Below are experts of layer 4 (counted from 0) of a mixture-of-experts language model. Rows are named router (the router's row for the expert), down (a neuron's output weights, with its number) and show model dimensions 192-223. Each number is 50 + 15 x the weight over its row's rms, rounded and kept within 0 to 99.
Before each expert's rows: a language model's description of what the expert responds to. This comes from a sample of Wikipedia text that the model never trained on.

# expert 32
Capital letters starting names right after a space, comma or bracket, often foreign or botanical, e.g. (Keller, Guy Roland Ndy, Caesal-pin-ia.
router:73 61 60 69 36 31 38 58 43 55 68 78 45 36 41 25 59 37 39 69 42 49 38 47 53 91 51 28 42 57 66 76
down0:37 36 57 58 45 60 43 50 41 41 60 62 52 75 21 68 66 40 41 47 56 61 76 59 44 61 30 41 13 37 60 45
down1:53 44 37 35 48 63 53 36 43 61 16 46 44 75 69 55 48 45 42 85 51 29 51 48 65 24 31 51 45 60 54 45
down2:63 53 43 54 53 56 63 44 71 74 57 54 44 47 44 47 43 56 55 61 65 33 60 43 37 55 54 62 32 61 52 28
down3:58 64 49 57 49 62 49 38 28 14 28 59 67 47 54 51 54 64 46 66 66 60 56 52 45 38 48 42 62 46 39 70
down4:71 55 47 69 50 75 66 61 55 60 60 50 42 49 60 47 34 39 66 38 55 43 37 27 45 82 34 52 47 44 53 53
down5:45 59 58 56 50 46 66 65 54 31 58 51 71 33 23 54 65 44 37 23 47 55 41 62 53 37 77 67 63 44 59 49
down6:59 69 51 62 48 49 52 42 64 65 50 30 48 65 22 52 44 50 49 56 60 60 43 51 51 67 42 49 56 61 46 60
down7:50 69 68 63 53 38 51 48 54 40 40 58 44 40 59 62 54 45 51 78 56 29 68 59 46 50 78 44 38 50 43 47
down8:46 60 47 41 41 49 53 50 38 43 50 46 47 49 86 49 56 45 59 17 52 50 52 66 30 85 36 41 27 45 59 60
down9:59 00 42 49 44 52 26 50 37 47 45 56 39 54 70 50 48 44 54 54 48 40 39 37 58 73 86 47 63 60 40 47
down10:60 44 68 50 70 62 67 56 77 40 53 52 49 72 58 45 52 34 84 21 55 58 57 55 47 76 56 51 35 56 30 49
down11:64 84 66 44 48 59 48 43 60 46 45 54 39 40 45 48 66 55 50 29 35 39 41 54 52 68 09 45 56 68 57 65
down12:57 43 48 61 51 54 38 43 40 51 64 62 80 65 64 61 36 48 68 52 38 58 40 36 32 61 63 56 63 17 37 23
down13:56 48 67 40 65 25 41 65 46 33 58 64 32 68 55 51 30 51 40 34 63 53 49 58 40 97 53 43 38 26 68 51
down14:58 52 62 23 51 52 49 34 57 32 51 77 41 58 50 43 48 54 39 46 54 43 60 47 39 39 23 50 41 46 65 19
down15:56 32 72 43 42 67 53 73 74 59 69 59 44 66 28 56 58 55 49 19 52 66 36 16 56 53 58 69 40 33 44 22
down16:42 72 70 35 62 43 59 56 66 39 70 51 64 01 60 47 46 65 56 43 51 42 21 51 53 64 16 59 37 49 53 51
down17:61 74 41 50 52 62 50 34 33 37 33 41 62 69 72 34 66 78 47 50 68 46 21 51 71 87 37 76 49 55 73 44
down18:43 51 43 59 49 54 60 67 45 43 55 51 30 32 42 45 62 29 54 33 41 78 40 52 38 27 72 63 53 71 29 61
down19:62 46 39 40 38 62 48 46 38 38 71 54 33 43 42 58 55 50 49 42 50 57 78 36 58 59 80 46 48 63 62 44
down20:58 36 59 37 57 63 54 46 49 48 06 58 34 39 18 45 49 51 54 37 55 51 48 62 54 28 23 43 45 40 61 25
down21:38 34 38 49 38 43 46 44 52 41 69 55 68 97 63 32 54 51 34 64 61 39 39 52 48 60 55 40 57 29 52 56
down22:41 65 50 54 47 51 54 62 50 73 65 36 43 48 47 49 52 58 40 41 36 27 49 33 53 08 40 56 69 39 39 63
down23:43 76 50 42 64 54 47 43 54 64 41 35 58 67 64 60 50 47 41 36 75 51 55 34 53 39 74 60 43 25 50 56
down24:43 59 34 48 40 51 32 51 58 71 74 72 42 53 26 53 46 28 59 40 49 48 60 40 41 57 14 55 31 54 38 34
down25:56 37 60 34 64 52 49 61 46 53 34 48 66 42 22 53 32 47 40 46 36 56 63 50 46 65 50 39 45 39 49 36
down26:58 38 48 52 52 52 36 50 55 36 26 43 37 30 38 58 56 69 49 35 25 48 36 36 59 00 59 50 39 66 48 55
down27:48 53 45 22 27 35 49 68 61 67 43 49 73 37 40 30 59 37 64 56 58 45 72 40 35 65 37 33 60 30 56 56
down28:61 48 62 48 62 44 54 59 46 56 25 53 51 41 25 39 43 67 72 58 52 55 40 49 63 53 31 39 46 38 54 62
down29:33 55 40 52 50 41 68 42 53 68 64 63 66 55 62 54 81 27 61 48 48 59 35 31 42 55 58 54 42 57 52 62
down30:82 61 44 49 47 64 56 51 48 63 33 42 49 46 34 70 55 43 61 25 45 40 69 61 47 35 51 67 41 31 45 33
down31:56 56 64 39 59 43 53 53 48 62 42 48 60 60 37 48 57 50 15 39 90 60 37 48 58 58 73 40 35 39 50 59

# expert 11
Digit pieces inside years and dates after a leading 1 or 2 (1-983, 2-011), month names, and Chinese or Japanese characters in glosses.
router:33 60 50 57 46 37 30 75 45 70 27 62 46 59 50 40 69 36 61 64 40 43 46 45 48 94 61 27 34 57 47 64
down0:73 42 69 43 35 30 55 45 46 65 83 69 72 46 62 72 51 56 48 69 76 67 61 64 67 72 74 45 62 54 78 45
down1:53 63 34 63 44 13 65 23 45 68 28 34 34 23 41 77 43 36 63 44 45 35 47 62 40 34 41 40 31 22 56 34
down2:00 64 53 48 58 35 44 56 61 33 48 40 41 71 38 28 62 75 27 52 62 67 45 57 35 45 55 52 67 71 50 59
down3:61 59 57 48 79 28 69 50 61 42 27 45 56 52 38 59 38 35 47 27 65 77 57 64 63 40 82 35 63 66 58 54
down4:26 39 31 29 44 57 58 48 41 40 50 51 43 37 39 53 42 27 36 39 41 74 54 20 36 59 35 61 50 42 41 22
down5:57 46 53 39 50 49 48 34 57 46 49 51 40 52 83 30 60 57 46 56 57 44 47 45 35 46 55 44 46 57 46 53
down6:47 60 63 43 53 42 49 58 52 47 31 46 37 81 29 35 53 35 44 54 61 53 41 45 55 62 47 59 32 49 47 44
down7:60 55 36 60 68 74 39 53 34 73 49 55 58 24 69 63 74 31 41 38 44 57 42 58 60 61 84 66 45 46 61 54
down8:40 34 62 76 49 59 72 45 54 33 62 62 51 59 61 58 58 41 51 38 34 38 44 48 41 98 29 79 54 28 35 52
down9:81 61 97 37 42 48 61 41 60 74 23 30 39 38 49 60 54 47 43 32 66 64 82 44 71 40 43 58 27 52 71 31
down10:38 39 68 56 70 57 55 51 33 39 39 62 46 61 54 39 60 58 77 22 51 21 62 35 32 54 68 68 77 48 52 44
down11:47 67 74 50 54 13 68 53 49 83 74 44 20 56 57 38 51 50 51 62 50 43 50 39 46 42 61 53 41 35 39 83
down12:41 42 60 39 50 74 48 47 68 50 79 57 54 38 62 53 34 66 27 52 51 54 40 28 57 35 17 38 38 40 79 54
down13:41 50 55 82 42 60 63 54 48 44 76 66 71 38 42 54 33 36 53 27 34 39 38 65 47 59 29 39 59 38 44 47
down14:48 46 68 65 56 33 55 59 43 38 87 32 57 23 42 50 70 49 41 39 56 76 66 66 45 50 78 31 55 36 57 72
down15:41 52 41 40 52 47 59 55 48 32 73 52 54 41 45 55 59 38 35 45 54 48 36 59 29 60 71 65 49 55 43 55
down16:68 37 66 47 61 58 51 49 60 41 12 54 68 41 36 45 57 42 42 39 28 67 47 50 63 38 82 13 58 58 67 45
down17:33 56 43 57 31 52 45 47 52 59 10 34 27 78 51 32 35 53 66 59 57 69 58 32 63 56 66 34 46 43 37 66
down18:43 65 57 28 46 39 43 65 71 32 38 21 32 31 61 60 40 33 50 43 72 55 46 34 52 35 72 53 70 74 42 69
down19:49 41 49 36 59 47 50 62 42 41 48 49 52 65 65 69 61 54 48 48 54 36 61 56 49 71 40 37 61 63 44 45
down20:47 48 59 27 43 26 60 64 70 56 42 66 09 58 45 47 46 36 51 46 46 82 75 48 56 37 50 41 80 89 43 71
down21:54 39 48 39 25 43 51 48 57 71 66 59 39 56 55 64 43 49 36 72 67 45 54 42 34 42 94 71 43 51 57 67
down22:62 33 53 30 30 65 30 59 53 46 61 55 50 75 36 42 57 52 37 50 60 52 40 57 62 51 55 66 50 53 53 40
down23:44 57 68 25 59 37 43 62 71 28 43 50 31 80 62 57 53 54 57 42 74 36 53 59 61 58 35 49 53 39 69 53
down24:32 54 62 79 42 57 57 49 63 44 45 50 44 62 52 64 42 66 47 37 39 61 25 54 46 55 68 61 58 35 56 29
down25:52 61 40 46 50 67 43 45 32 56 36 61 43 41 74 45 57 70 40 81 49 39 60 58 64 85 39 70 42 61 40 59
down26:77 34 30 68 32 56 48 36 57 62 61 47 50 48 73 70 42 51 55 35 59 41 42 44 53 44 67 64 50 57 63 23
down27:39 51 52 47 67 29 45 57 59 49 22 35 66 46 58 36 50 65 29 42 44 52 35 48 68 22 85 61 34 60 39 28
down28:61 50 47 54 56 99 56 72 61 57 79 48 55 55 46 34 61 47 57 36 73 22 47 54 41 67 63 63 28 41 66 58
down29:64 30 71 65 58 37 43 41 54 35 31 64 67 52 54 49 67 60 50 32 37 61 57 50 36 56 22 28 42 44 65 39
down30:41 41 31 73 50 58 54 47 57 65 59 48 69 34 64 49 50 58 65 53 54 42 49 57 61 25 47 61 32 47 47 70
down31:58 43 56 32 57 68 59 48 48 22 69 32 48 43 49 64 57 45 56 71 48 25 67 64 52 39 70 52 40 53 49 29

# expert 30
Vowel-led syllable pieces inside names and rare words, such as ol, ut, ul, é, as in Isolated, Aeronautics, Valérian, Grachev.
router:45 61 75 62 43 33 61 42 27 65 26 54 38 52 41 47 54 40 39 52 56 52 43 67 39 50 42 43 42 50 53 74
down0:32 56 43 15 22 60 52 64 56 59 60 45 56 81 33 54 52 64 74 53 71 35 60 63 37 69 48 49 41 64 35 49
down1:67 39 50 65 69 55 55 77 37 35 55 75 41 36 30 49 57 57 44 38 47 59 45 55 31 54 30 65 59 65 48 57
down2:41 33 36 62 51 45 69 53 43 12 62 44 55 65 39 54 73 61 55 37 46 33 52 34 06 52 57 41 36 56 34 72
down3:59 47 52 92 90 49 56 50 76 49 79 30 39 56 48 35 32 58 40 57 33 54 49 58 55 67 38 37 34 42 59 62
down4:44 46 26 43 48 44 32 54 46 48 33 56 61 73 66 41 27 65 60 36 22 31 55 31 37 52 48 32 51 40 66 42
down5:31 55 49 62 76 49 37 31 54 50 55 79 25 45 58 71 69 45 40 67 60 77 66 68 60 56 44 38 45 42 68 71
down6:73 43 42 53 47 55 22 27 37 67 74 77 46 36 41 39 42 36 61 49 56 58 63 49 69 50 63 43 51 51 39 52
down7:58 70 46 24 38 40 37 68 47 49 24 54 60 39 30 36 36 31 50 34 44 53 38 31 46 52 70 55 71 67 54 69
down8:45 28 49 55 19 43 54 43 59 54 48 46 40 53 61 37 61 36 52 45 73 39 37 60 62 36 10 62 45 87 71 49
down9:33 38 53 70 58 73 31 73 59 52 48 64 64 51 31 52 38 49 55 88 50 19 44 82 62 66 41 38 61 41 76 45
down10:49 15 39 44 38 46 70 48 37 46 69 38 63 73 27 52 64 38 38 47 42 41 30 57 27 61 33 53 45 59 47 71
down11:52 52 56 27 52 58 44 65 41 45 31 55 65 74 58 53 26 62 59 47 41 35 45 59 42 56 71 38 20 37 68 73
down12:46 26 65 68 28 39 83 53 45 52 54 35 28 44 30 66 57 69 52 30 95 50 37 80 40 52 63 55 42 53 40 63
down13:57 44 26 22 65 26 53 25 80 53 71 49 53 19 38 61 48 51 64 76 47 71 52 53 60 37 58 58 42 53 38 40
down14:40 76 27 54 50 54 74 18 25 50 53 69 61 30 38 31 61 49 16 52 52 60 37 45 40 41 65 72 66 53 57 48
down15:59 41 34 76 61 38 36 64 37 37 62 51 45 49 46 65 44 46 81 66 55 61 34 49 50 57 53 56 44 57 44 36
down16:36 44 42 52 54 49 45 48 56 42 63 52 52 68 62 47 61 51 27 45 59 53 45 68 44 55 51 49 57 53 53 58
down17:18 70 48 46 33 36 54 43 33 24 40 31 36 60 27 43 30 59 56 56 62 42 43 62 71 27 35 77 40 33 67 75
down18:34 52 34 77 26 35 61 22 47 42 80 65 37 47 50 47 42 26 13 54 31 36 69 62 75 49 45 50 50 49 52 31
down19:04 46 52 45 22 29 32 53 34 52 24 58 86 63 76 15 65 64 38 52 69 51 31 71 23 46 21 50 74 38 90 56
down20:48 82 56 51 18 36 38 65 48 58 62 38 33 49 56 54 38 55 60 42 35 64 72 25 45 47 59 80 48 40 49 38
down21:66 53 44 60 45 51 28 76 31 34 43 20 34 51 30 31 56 35 49 49 62 51 59 60 74 55 50 25 26 36 27 67
down22:31 63 39 39 50 41 56 58 54 47 47 52 56 39 56 75 44 48 49 23 34 52 51 29 46 59 74 53 45 29 54 76
down23:54 38 17 41 55 58 59 67 61 49 71 40 59 59 33 68 51 00 43 36 32 56 54 32 31 35 49 47 71 63 42 33
down24:22 34 33 29 43 46 62 20 55 43 40 33 60 49 62 35 53 56 34 69 32 45 51 21 41 55 28 51 70 78 44 57
down25:21 44 43 58 42 63 63 55 19 48 27 41 48 61 41 61 47 68 56 38 56 49 41 43 61 44 66 36 44 36 56 68
down26:39 46 50 22 69 34 44 35 69 54 36 63 46 83 25 41 18 56 65 36 52 43 52 66 45 37 28 35 31 44 37 56
down27:33 63 39 58 44 56 82 42 34 35 54 74 64 07 49 44 47 47 39 25 43 61 58 68 47 21 76 49 24 45 32 41
down28:52 14 61 37 51 66 26 47 56 65 60 45 38 75 32 39 61 66 59 44 45 40 46 18 71 52 72 27 44 18 66 52
down29:72 54 59 65 52 56 50 46 63 41 52 27 48 61 46 46 61 64 42 51 71 50 41 58 62 00 40 74 74 58 39 80
down30:72 43 56 66 40 33 19 54 44 38 51 53 37 47 67 41 74 37 35 61 46 20 44 38 41 39 70 62 46 35 74 61
down31:48 64 82 33 69 63 54 36 99 68 33 35 62 57 45 30 53 41 39 60 63 37 64 55 66 53 59 54 54 40 47 46

# expert 3
First pieces of personal names and titles, often capital letters after commas, pipes or "by", as in S-ir, R-aymond, Emil-io, J.
router:84 56 62 69 40 33 39 59 50 66 83 58 68 48 49 34 72 29 50 65 44 41 34 44 33 66 54 36 53 67 50 63
down0:56 71 51 49 52 88 61 57 50 61 65 48 51 32 30 48 45 54 33 69 72 54 72 43 20 52 40 67 56 54 79 37
down1:54 53 50 52 53 62 44 61 63 29 45 41 36 43 83 69 52 67 24 55 48 33 73 66 51 59 56 51 30 53 74 76
down2:37 41 51 65 44 50 46 72 56 56 17 30 40 35 36 51 36 52 55 51 59 64 26 37 36 51 57 58 22 35 54 42
down3:35 32 38 55 55 64 70 53 30 57 36 61 51 35 56 36 54 09 44 56 49 60 52 53 28 52 31 57 63 67 11 31
down4:43 66 52 76 42 76 42 47 72 93 68 41 36 62 43 50 81 47 44 32 57 45 55 62 26 39 32 54 09 69 45 68
down5:54 57 49 34 12 50 32 73 55 60 71 20 64 43 65 33 73 59 41 62 59 49 48 44 49 45 51 43 27 50 87 56
down6:73 69 49 53 47 32 62 48 31 59 25 62 44 74 36 40 48 78 41 33 40 46 68 60 52 51 71 64 46 64 61 63
down7:37 57 65 63 72 53 45 47 37 56 41 47 46 58 62 56 44 38 44 67 82 54 41 49 43 58 74 36 49 45 62 60
down8:23 44 62 62 42 42 70 56 37 43 47 35 58 52 54 55 68 38 35 68 72 44 55 46 45 45 47 60 45 41 47 66
down9:58 72 19 50 46 68 39 53 54 59 58 56 25 52 48 54 35 15 70 42 65 63 34 45 43 51 55 44 44 57 57 28
down10:77 32 55 54 39 47 46 62 51 61 73 50 67 41 32 60 47 57 79 66 07 68 42 59 37 15 54 37 91 63 43 43
down11:20 52 41 60 65 36 54 58 47 38 18 39 53 56 65 65 44 33 37 40 51 48 80 38 46 43 61 60 44 58 34 29
down12:44 69 40 56 57 50 62 27 59 44 38 43 40 66 04 50 55 46 68 33 69 35 44 65 56 49 55 34 45 64 56 70
down13:61 32 31 61 26 63 48 44 37 65 72 69 53 49 47 62 56 46 65 59 53 39 43 47 65 65 25 43 81 79 56 48
down14:36 39 25 55 48 59 48 45 21 50 42 58 40 41 53 42 47 70 58 35 65 36 44 59 42 35 39 44 40 52 65 38
down15:25 27 30 38 70 56 47 44 57 25 48 72 43 68 46 40 38 49 49 25 61 51 52 61 32 64 50 55 45 60 56 57
down16:46 50 60 59 38 67 28 37 47 59 65 62 38 45 41 32 55 51 35 68 33 57 55 49 46 72 38 55 70 53 51 38
down17:45 35 58 50 27 47 75 50 32 30 51 31 37 46 38 33 46 60 25 20 44 64 33 51 62 47 43 72 61 57 40 64
down18:60 49 56 67 31 53 49 36 53 69 66 78 73 50 54 45 25 36 56 64 34 48 43 43 22 39 26 67 52 65 69 27
down19:36 61 65 45 35 56 84 43 46 57 80 56 69 64 45 39 64 45 30 44 62 22 57 86 40 32 55 55 59 43 43 57
down20:60 54 49 73 43 52 50 46 59 54 56 50 47 59 58 39 60 66 27 39 40 39 59 45 40 42 34 40 52 56 47 58
down21:25 49 62 52 43 55 62 38 48 33 29 25 58 35 39 42 60 67 51 31 73 54 36 24 68 26 54 59 18 59 39 61
down22:59 47 53 56 56 78 39 68 49 35 33 36 52 53 43 52 30 33 53 45 40 37 48 38 49 67 72 43 37 31 33 59
down23:37 39 60 56 65 16 42 29 32 51 50 67 71 75 36 31 53 38 27 75 58 56 52 49 39 44 63 45 82 80 77 60
down24:71 23 42 48 44 34 37 60 43 52 70 45 59 55 54 64 42 44 42 61 61 63 51 55 23 55 52 54 51 41 50 60
down25:45 45 48 51 56 52 57 39 19 69 42 21 72 60 43 51 91 70 65 32 60 42 09 41 47 27 41 55 33 51 73 47
down26:58 87 43 66 39 54 55 46 55 61 22 56 49 20 53 59 38 45 68 36 61 26 47 73 47 39 44 52 51 26 47 60
down27:18 62 50 70 62 39 46 47 72 33 67 58 15 61 48 61 34 44 31 76 62 59 42 44 37 82 35 39 42 38 46 43
down28:38 66 61 62 60 41 55 44 40 49 25 56 59 42 38 54 48 53 30 48 43 35 65 37 49 39 10 60 20 63 43 30
down29:68 49 60 51 47 38 32 49 49 71 53 48 49 55 59 33 52 47 71 36 27 38 49 42 41 39 74 45 97 60 30 49
down30:46 68 34 67 37 18 55 59 51 66 41 32 63 53 42 64 50 21 59 49 31 52 51 62 33 35 57 48 75 43 49 35
down31:35 48 38 72 61 45 38 33 48 32 23 40 45 44 43 35 50 68 51 58 53 81 64 45 33 46 46 26 47 48 32 44

# expert 22
Short consonant or consonant-cluster pieces at a word's start or mid-compound, such as t, b, ch, sh, st, fl, as in Workshop, Bullpit.
router:69 57 60 62 35 39 53 59 33 48 33 58 45 64 46 39 67 21 61 53 61 43 31 53 39 43 43 47 47 60 66 95
down0:45 60 34 56 34 46 68 54 36 55 32 50 49 64 27 53 82 45 64 72 46 51 75 48 36 33 65 49 44 54 58 37
down1:39 53 51 30 47 41 30 31 21 47 71 59 79 43 29 41 34 56 29 50 35 41 31 61 32 48 51 41 52 64 41 71
down2:55 33 60 69 56 60 30 41 52 50 58 51 31 65 49 51 42 50 29 56 54 36 57 37 61 67 30 23 44 30 46 38
down3:53 23 30 32 67 44 50 36 48 49 51 63 37 51 21 62 60 33 81 38 34 46 63 34 32 47 45 56 24 43 27 50
down4:29 60 43 58 74 50 78 42 41 43 35 78 49 72 55 59 54 25 42 39 42 64 30 49 38 60 43 67 52 48 73 53
down5:52 74 51 43 60 43 43 50 28 37 40 46 37 36 58 66 66 31 99 36 47 69 47 41 32 52 33 53 56 55 47 64
down6:72 37 42 32 23 59 26 43 36 45 47 42 55 28 43 55 26 34 42 82 28 47 76 63 37 37 50 43 72 57 24 58
down7:50 37 39 28 65 54 37 60 36 47 62 48 34 64 33 49 47 53 42 43 63 41 29 42 68 70 62 74 44 95 67 27
down8:63 54 48 32 42 52 06 82 60 47 58 82 59 65 51 32 40 44 40 72 56 61 73 39 47 58 22 70 54 34 53 64
down9:21 55 47 47 38 43 56 43 52 42 69 54 46 50 52 46 56 65 30 46 73 51 48 71 42 42 63 53 60 41 47 58
down10:42 74 38 42 29 85 41 41 53 61 50 60 41 38 51 55 53 32 74 37 36 67 61 40 55 32 57 56 57 34 77 66
down11:67 59 64 51 54 71 50 33 57 44 47 15 48 28 63 40 35 72 66 68 54 33 50 52 70 36 33 57 28 54 36 22
down12:55 54 60 51 50 51 57 71 74 58 64 76 60 56 57 47 49 26 52 55 79 44 43 44 41 47 55 48 35 57 31 57
down13:23 37 36 38 30 42 66 53 43 49 56 58 49 50 33 71 26 40 41 49 46 42 83 14 26 59 43 68 60 40 51 47
down14:32 38 56 63 61 27 51 65 78 06 53 51 70 60 62 31 46 58 22 49 29 50 51 48 29 50 26 58 48 62 65 58
down15:80 48 53 38 78 35 76 33 50 27 63 69 39 34 47 26 50 54 56 34 48 55 59 36 38 58 52 64 42 60 50 43
down16:76 63 78 49 40 49 43 60 44 28 56 33 41 58 58 26 30 35 57 53 37 49 75 48 38 59 56 76 52 22 26 50
down17:30 65 31 43 36 24 40 63 66 60 45 42 69 51 47 53 57 67 28 62 37 41 43 64 50 34 67 65 52 63 63 73
down18:47 44 53 29 38 53 45 43 58 44 76 42 37 49 70 41 33 60 78 32 40 43 61 37 06 53 43 90 73 86 62 69
down19:46 66 42 63 57 57 63 32 42 55 39 11 59 45 38 31 65 72 47 43 34 25 43 60 65 51 41 48 43 62 39 23
down20:70 66 47 52 45 29 52 53 00 50 53 59 55 71 26 47 39 38 42 37 57 51 54 31 31 38 78 42 58 70 68 39
down21:49 82 38 34 48 76 49 64 11 45 43 42 52 40 67 63 22 16 61 46 61 59 66 71 53 44 31 59 76 48 57 51
down22:69 25 21 56 45 46 49 61 63 37 76 40 45 49 59 49 49 56 32 44 62 60 44 73 45 66 82 57 45 82 59 49
down23:65 63 52 73 36 38 48 64 61 66 51 59 34 55 44 13 63 71 48 37 58 59 48 74 56 38 24 45 37 54 48 73
down24:41 72 44 63 13 57 67 46 28 40 45 79 38 24 44 57 54 74 74 42 53 53 46 47 65 45 52 39 53 39 24 68
down25:25 40 52 50 56 72 41 55 57 33 36 79 53 61 58 44 59 44 45 82 62 37 28 53 47 62 66 56 63 54 69 23
down26:47 55 38 62 67 65 55 56 60 41 57 54 41 44 75 59 71 74 45 41 64 32 68 51 54 61 45 60 63 79 44 76
down27:78 37 43 63 47 07 37 47 71 57 49 51 47 55 63 45 49 35 42 58 64 49 49 58 60 63 63 48 30 74 61 53
down28:39 47 49 63 64 71 57 63 62 54 78 62 51 54 37 34 60 46 49 72 27 59 33 51 66 47 58 19 61 73 74 62
down29:41 51 52 44 44 53 53 66 47 58 42 38 57 81 59 61 62 44 57 68 71 34 41 51 81 60 66 53 48 51 48 69
down30:72 51 32 33 44 61 58 65 43 67 40 40 45 53 46 58 56 39 31 36 17 49 35 53 75 23 68 31 56 62 69 52
down31:54 60 71 25 85 61 33 38 38 37 73 66 34 48 66 44 61 41 43 16 29 35 55 26 52 39 39 68 16 32 40 49

# expert 12
Lowercase word-initial prefixes and inner pieces of ordinary words or names, e.g. f-onts, f-rozen, re-, pro-, con-, S-old-ier.
router:47 73 59 68 37 31 52 54 43 61 41 58 53 67 44 43 76 46 71 76 52 33 46 64 46 60 68 42 46 63 53 55
down0:34 46 58 35 44 48 22 49 53 35 62 39 45 34 60 69 48 68 62 46 40 39 51 66 87 42 46 78 62 26 53 65
down1:78 55 39 60 72 27 39 51 42 37 52 41 51 54 61 41 51 50 68 55 23 47 34 54 42 58 33 35 60 54 75 48
down2:63 56 36 61 36 26 66 31 81 36 84 44 50 48 45 67 51 47 49 57 30 46 57 65 23 47 48 52 15 59 68 66
down3:61 31 72 65 56 54 61 45 46 43 37 64 77 61 60 56 60 53 55 46 75 66 39 52 63 38 30 50 44 58 27 38
down4:23 42 28 42 38 68 52 55 50 34 37 60 24 06 58 48 73 22 60 41 66 55 49 35 55 43 60 60 55 71 52 55
down5:63 62 53 56 48 44 69 47 50 42 39 67 26 82 49 65 15 62 47 59 33 57 68 31 42 66 42 41 72 42 60 68
down6:41 33 89 50 51 40 48 42 70 65 33 53 54 69 47 29 85 55 37 78 38 28 41 62 74 54 37 73 47 48 31 71
down7:64 77 52 51 53 25 63 60 61 83 42 30 60 43 54 69 38 42 00 56 51 17 42 52 59 39 42 44 35 47 52 35
down8:40 59 35 37 39 66 35 61 39 16 63 47 77 54 49 62 47 33 46 53 49 43 50 31 46 45 48 63 55 52 46 30
down9:46 37 50 60 06 73 62 33 29 56 59 47 45 39 48 46 60 51 29 36 36 39 61 32 27 56 69 43 82 59 28 26
down10:42 71 76 48 29 62 57 34 48 39 83 56 55 44 44 49 72 67 32 37 64 46 44 21 42 37 59 47 76 86 43 43
down11:42 47 34 52 55 57 51 33 57 42 35 74 50 44 43 78 23 38 62 62 56 43 36 31 62 52 52 49 54 36 58 08
down12:68 47 17 48 33 66 63 63 44 53 74 58 28 66 36 65 59 76 52 38 46 36 05 12 50 48 52 35 59 56 35 44
down13:29 55 73 76 66 42 55 68 48 14 58 40 54 37 43 49 37 56 45 65 36 37 54 47 29 52 56 50 70 49 50 72
down14:45 49 50 54 36 50 54 71 68 73 64 67 57 57 39 68 49 74 63 34 74 54 40 55 66 45 79 55 58 83 62 37
down15:41 19 48 20 43 72 58 73 26 44 45 40 57 56 44 48 63 40 51 63 31 31 58 43 59 45 49 63 52 32 44 61
down16:45 35 54 45 44 40 66 64 49 63 51 51 54 53 51 52 58 57 26 57 68 54 33 55 41 65 58 80 31 42 28 80
down17:45 61 30 69 45 45 56 44 50 34 88 53 38 65 49 67 54 25 53 68 40 40 64 16 47 51 62 39 54 44 53 24
down18:48 51 58 22 84 58 57 36 52 40 56 65 63 56 43 40 48 45 66 49 47 43 61 71 45 57 33 63 84 48 60 73
down19:56 47 55 63 60 62 48 52 60 48 32 57 45 50 43 72 81 80 34 40 43 39 42 48 46 65 39 39 55 33 58 37
down20:46 32 47 38 38 41 52 61 42 68 72 49 48 38 57 43 62 46 47 48 45 71 52 29 35 26 55 62 39 56 65 60
down21:75 63 25 46 59 29 49 59 85 36 34 45 68 41 41 55 64 55 67 39 29 44 52 40 44 52 53 29 28 54 40 48
down22:35 61 33 50 63 42 27 54 60 43 70 64 65 46 34 16 55 57 36 32 58 55 63 47 57 50 43 73 49 75 41 64
down23:33 72 40 39 58 31 66 58 58 55 38 38 52 53 29 37 37 46 26 80 44 58 62 72 68 63 51 35 44 69 47 47
down24:47 14 31 50 64 69 37 53 47 50 53 75 32 45 35 53 59 65 61 41 66 47 30 69 38 54 45 51 74 79 53 41
down25:53 67 79 49 45 50 54 39 59 19 60 57 35 21 42 54 58 44 33 56 57 82 48 66 51 32 69 64 50 48 76 49
down26:67 53 40 62 41 42 59 56 58 50 45 35 55 78 51 36 42 43 41 35 35 37 41 87 48 42 80 50 54 50 55 53
down27:44 39 79 36 58 67 53 57 52 55 79 61 47 48 46 67 62 42 38 27 48 84 43 45 28 46 65 54 73 51 38 15
down28:63 70 67 56 44 48 72 43 73 70 45 55 47 46 74 42 08 67 42 37 64 52 48 31 34 46 48 67 60 59 48 33
down29:37 48 55 70 61 38 77 29 41 32 46 51 44 63 73 71 44 32 43 52 45 66 25 50 44 60 51 70 67 35 41 53
down30:30 23 32 35 42 48 49 59 57 34 17 59 70 67 81 36 66 72 41 44 53 64 49 54 38 61 26 31 46 42 52 50
down31:37 42 32 39 44 50 52 53 33 52 60 54 40 71 48 33 78 65 45 44 65 36 59 65 36 56 55 34 48 49 56 35